{
  "d_shared_expert": 0,
  "vocab_size": 8192,
  "max_steps": 5452
}
Below are experts of layer 5 (counted from 0) of a mixture-of-experts language model. Rows are named router (the router's row for the expert) and show model dimensions 96-143. Each number is 128 + 24 x the weight over its row's rms, rounded and kept within 0 to 255.
After each expert's rows: "raises" lists some tokens whose logits its average output raises strongly, later layers aside; "mostly gets" lists some tokens that are sent to it at least half of the time. This comes from a sample of Wikipedia text that the model never trained on.

# expert 28
router [143  96 101  80 152 161 106 120 160 109 126 156 137 140 175 134 105 140 142 121 110 113 129 124 125  67 164 108 126 129 150  82 156 134 112 142  95 131  96 135 166 147 132 129 137 132 124  78]
raises: " the", " a", " ", " an"
mostly gets: " the", " for", " in", " of", " at", " with"

# expert 20
router [152  96 126 110  69 113 134 197 134 143 155 123 111 141 110 139 171 113 119 143 124 131 150 122 134 120 159  89 145 123 129  87 108 102 128 159 149 131 167 130  88 128 143 173 151 123 113 157]
raises: " ", " in", " |", " with", ",", " ("
mostly gets: " well", " into", " found", " about", " early", " use"

# expert 13
router [155 120 124 159 145 147 100 133 126 130 108 157 138 154 129 152 150 112 124 135 132 139 161  95  81  87 122 137 113  95 129 112 168 130 132 148  84  93 127 127 134 118 150  90 117 104 103 166]
raises: "N", "the", "K", "c", "I", "S"
mostly gets: " (", " ", "–", " \"", "-", "/"

# expert 17
router [152 139 167 101  80 104 175 150 114 119 157 117 112 110 144 157 143 176 143 143  97 118  80 105 139 168 123 125 143  83 155 168 118 132  99 116 152  87 176 140 107 134 146 142 165 170  93 130]
raises: " ", "-", ","
mostly gets: " out", " made", " up", " used", " him", " found"

# expert 27
router [150 142 112 148 167 144 112 169 123  88 125 136  92 141 128 125  88 168 123  58 143 127 122 117 106 118 117 146 104 117 171 129 142 128 111 150 122 141 164 130 151 121 140  95 149  95 160 138]
raises: " ", ".", " in", ":", ",", "\n"
mostly gets: " also", "′", " are", " has", " most", "″"

# expert 3
router [131 117 140 141  63 144 154 106 156 170 142 111 174 143  92 138 115 125  83 102 148 158 113 115 128 162 113 149  95 112 138 140  92 105 125 140 127 142 130 128 140 123 165 130 130  81 136 162]
raises: " of", "-", " in"
mostly gets: "ism", "ology", "ation", " information", "ations", "ium"

# expert 21
router [176 131 133 167  82 124 117 125 166 157 121 122 112 156 177 166 137 127 124 140 134 133  93 123 181 154 128 129 119 113 109 156 110 107 150 144 135 145 121 134 117 121 109 161 113 154 147 171]
raises: " ", " |", " (", "-"
mostly gets: " University", " State", " York", " City", " team", " family"

# expert 0
router [132 138 101 153 151 169 122 143 128  69  93 146 127 150 116 133 152  89 160 147 127 165 164 153 156 170  88 150 116 104 132 101 120 150 106  87 111 157 109 165 111 140 153 104 168 128 111 143]
raises: ".", "\n", "===", "==", " ", "-"
mostly gets: " |", ")", "|", ";", ");", " ==="

# expert 6
router [119 104 122 108 149 141 141 114 149  93 145 155 141 129 129 160  98 142 150 145 119 126 148 109 100  57 173 112 143 126 151 106 162 101 111 165 140 134 115 114 135 160 112 140 130 134 116  95]
raises: " ", " the", " a"
mostly gets: " was", " for", " to", " in", " by", " and"

# expert 4
router [131 134 167 145 151 110 167 127 158 166  94 157 149 120 130 100 163 138 117 151 117 112 133 123 121 155 109 160 128 106 134 129 147 170 126 116 116 136  89 127 107 117 151 125 116 148 122 139]
raises: "1", "2", "4", "8", "6", "5"
mostly gets: " ", " \"", " p", " c", " con", " T"

# expert 8
router [100 146 131 116 107 118 116 116 111 167 198 108  96 136  90 135  97  91  98 121 147 112 117 125 116 132 119 131 132 130 107 116 100 141 131 121 135 113 123 149 159 146 156 111 100 158 105 149]
raises: "==", "===", "\""
mostly gets: " ==", " ===", " England", " County", " German", " information"

# expert 23
router [155 172 131 106 124 136 123  93 179 153 115 106 130 125 153 117 125 130  94 124 126 108 102 119 133 119 118 118 110 145 126 135 129 110 164 127 140 143  96 108 148 168 115 130 148 117 135 111]
raises: "an", "'", "ane", "ever"
mostly gets: " York", " John", " Go", " Mar", "ley", "z"

# expert 12
router [103 134 146 111 117  91 162 169 100 125 124 134  80 132 142 115 118 145 163 163  91 106 129 153 123 155 126 145  97 111 134  90 144 163 147 152 146 120 142  98  98 118 134 169 125 117 127 128]
raises: "ina", "ino", "."
mostly gets: " a", " an", " p", " can", " f", " no"

# expert 24
router [109  95 109 112 162 117 138 144 104 173 153 133 133 126 117 147 108 100 158 162 128 118 175 121 134 107 148 154  87 105 159 151 150 147 133 166 146 143 120  75 133 105  95 123  92 139 104 102]
raises: "====", "==", "-", "===", "A", "s"
mostly gets: "\n", " \"", "|", "==", "\".", ".\""

# expert 22
router [143 127 117 104  69 114 133  95 131 151 103 137 152 132  97 107 142 158  84 143 140 166 138 107  75 129 113 131  87 139 124  91 128 117 161 130 144 131 101 134 141 118 148 141 161 116  98 172]
raises: "te", "ter", "re", "bre"
mostly gets: "y", "ya", "sen", "ley", "ren", "ina"

# expert 15
router [112 137 102 175 112 121 109 140 131 137 159 117 141 162 122 123 143 158  87 103 104 140 128 112 111 130  99 160 120 160 122 155 144 104 121 118  88 129 161 123 138 116 113 164 154 113 133 157]
raises: ".", " (", " of", ",", "/", ";"
mostly gets: "1", "2", "0", "3", "5", "9"

# expert 25
router [137 116 150 149 111 153 113 133 146 154 102 136 153 128 126  83 127 160 134 151 109 133 167 108 112 127  96 133 103 155 103 130 159 156 149 127 122 141  90 109 135 132  98 163 127 145 165 131]
raises: ":", "th", "."
mostly gets: "1", "2", "4", "9", "3", "6"

# expert 30
router [ 90  88  93  88 122 122  94 113 124 125 136 130 170 138  76 148 130  99 116 141 117 115 137 105 121 106 160 129 151 131 155 156 143 122 102 119 138 144 155 117  88 147 126 108 101 172 110 125]
raises: "\n", " ", " U"
mostly gets: ").", " ==", " film", "\".", " ===", ".\""

# expert 14
router [131 176  86 121 159 139 135  99 104 117 141 133 152 116 142 109 118 134  87 102 111 155 115 120 130 110 127 133 146 156  91 137 155 106  83 120 123 159 111 153 149 142  96 125 153 138 126 105]
raises: "in", "ine", "ines", "vent"
mostly gets: " K", " M", " Ar", " Z", " Mar", " San"

# expert 7
router [137 163 100 159 148 106 147 127 109 153 128 137 151 139 175 136 103 125 104 105 135 138  81 121 137 146 118 163 115 136 183 110 149 169 121  70  84  98 139 120 152  87 137  77 139 109 175 120]
raises: " ", "\n", " (", ".", ",", ";"
mostly gets: "S", "N", " N", " U", "R", "K"

# expert 2
router [138 113 152 158 163 162  83 158 170 147 129 139 145 165  69 157  98 109 153 148 130 122 158 139 126 130 130 156 149 118 151 186 102 113 123  86 117 148 134 134 113 117 147 115 150 120 108 145]
raises: " the", " and", " a", " ", " it", " in"
mostly gets: ",", "),", " ==", " which", " and", " but"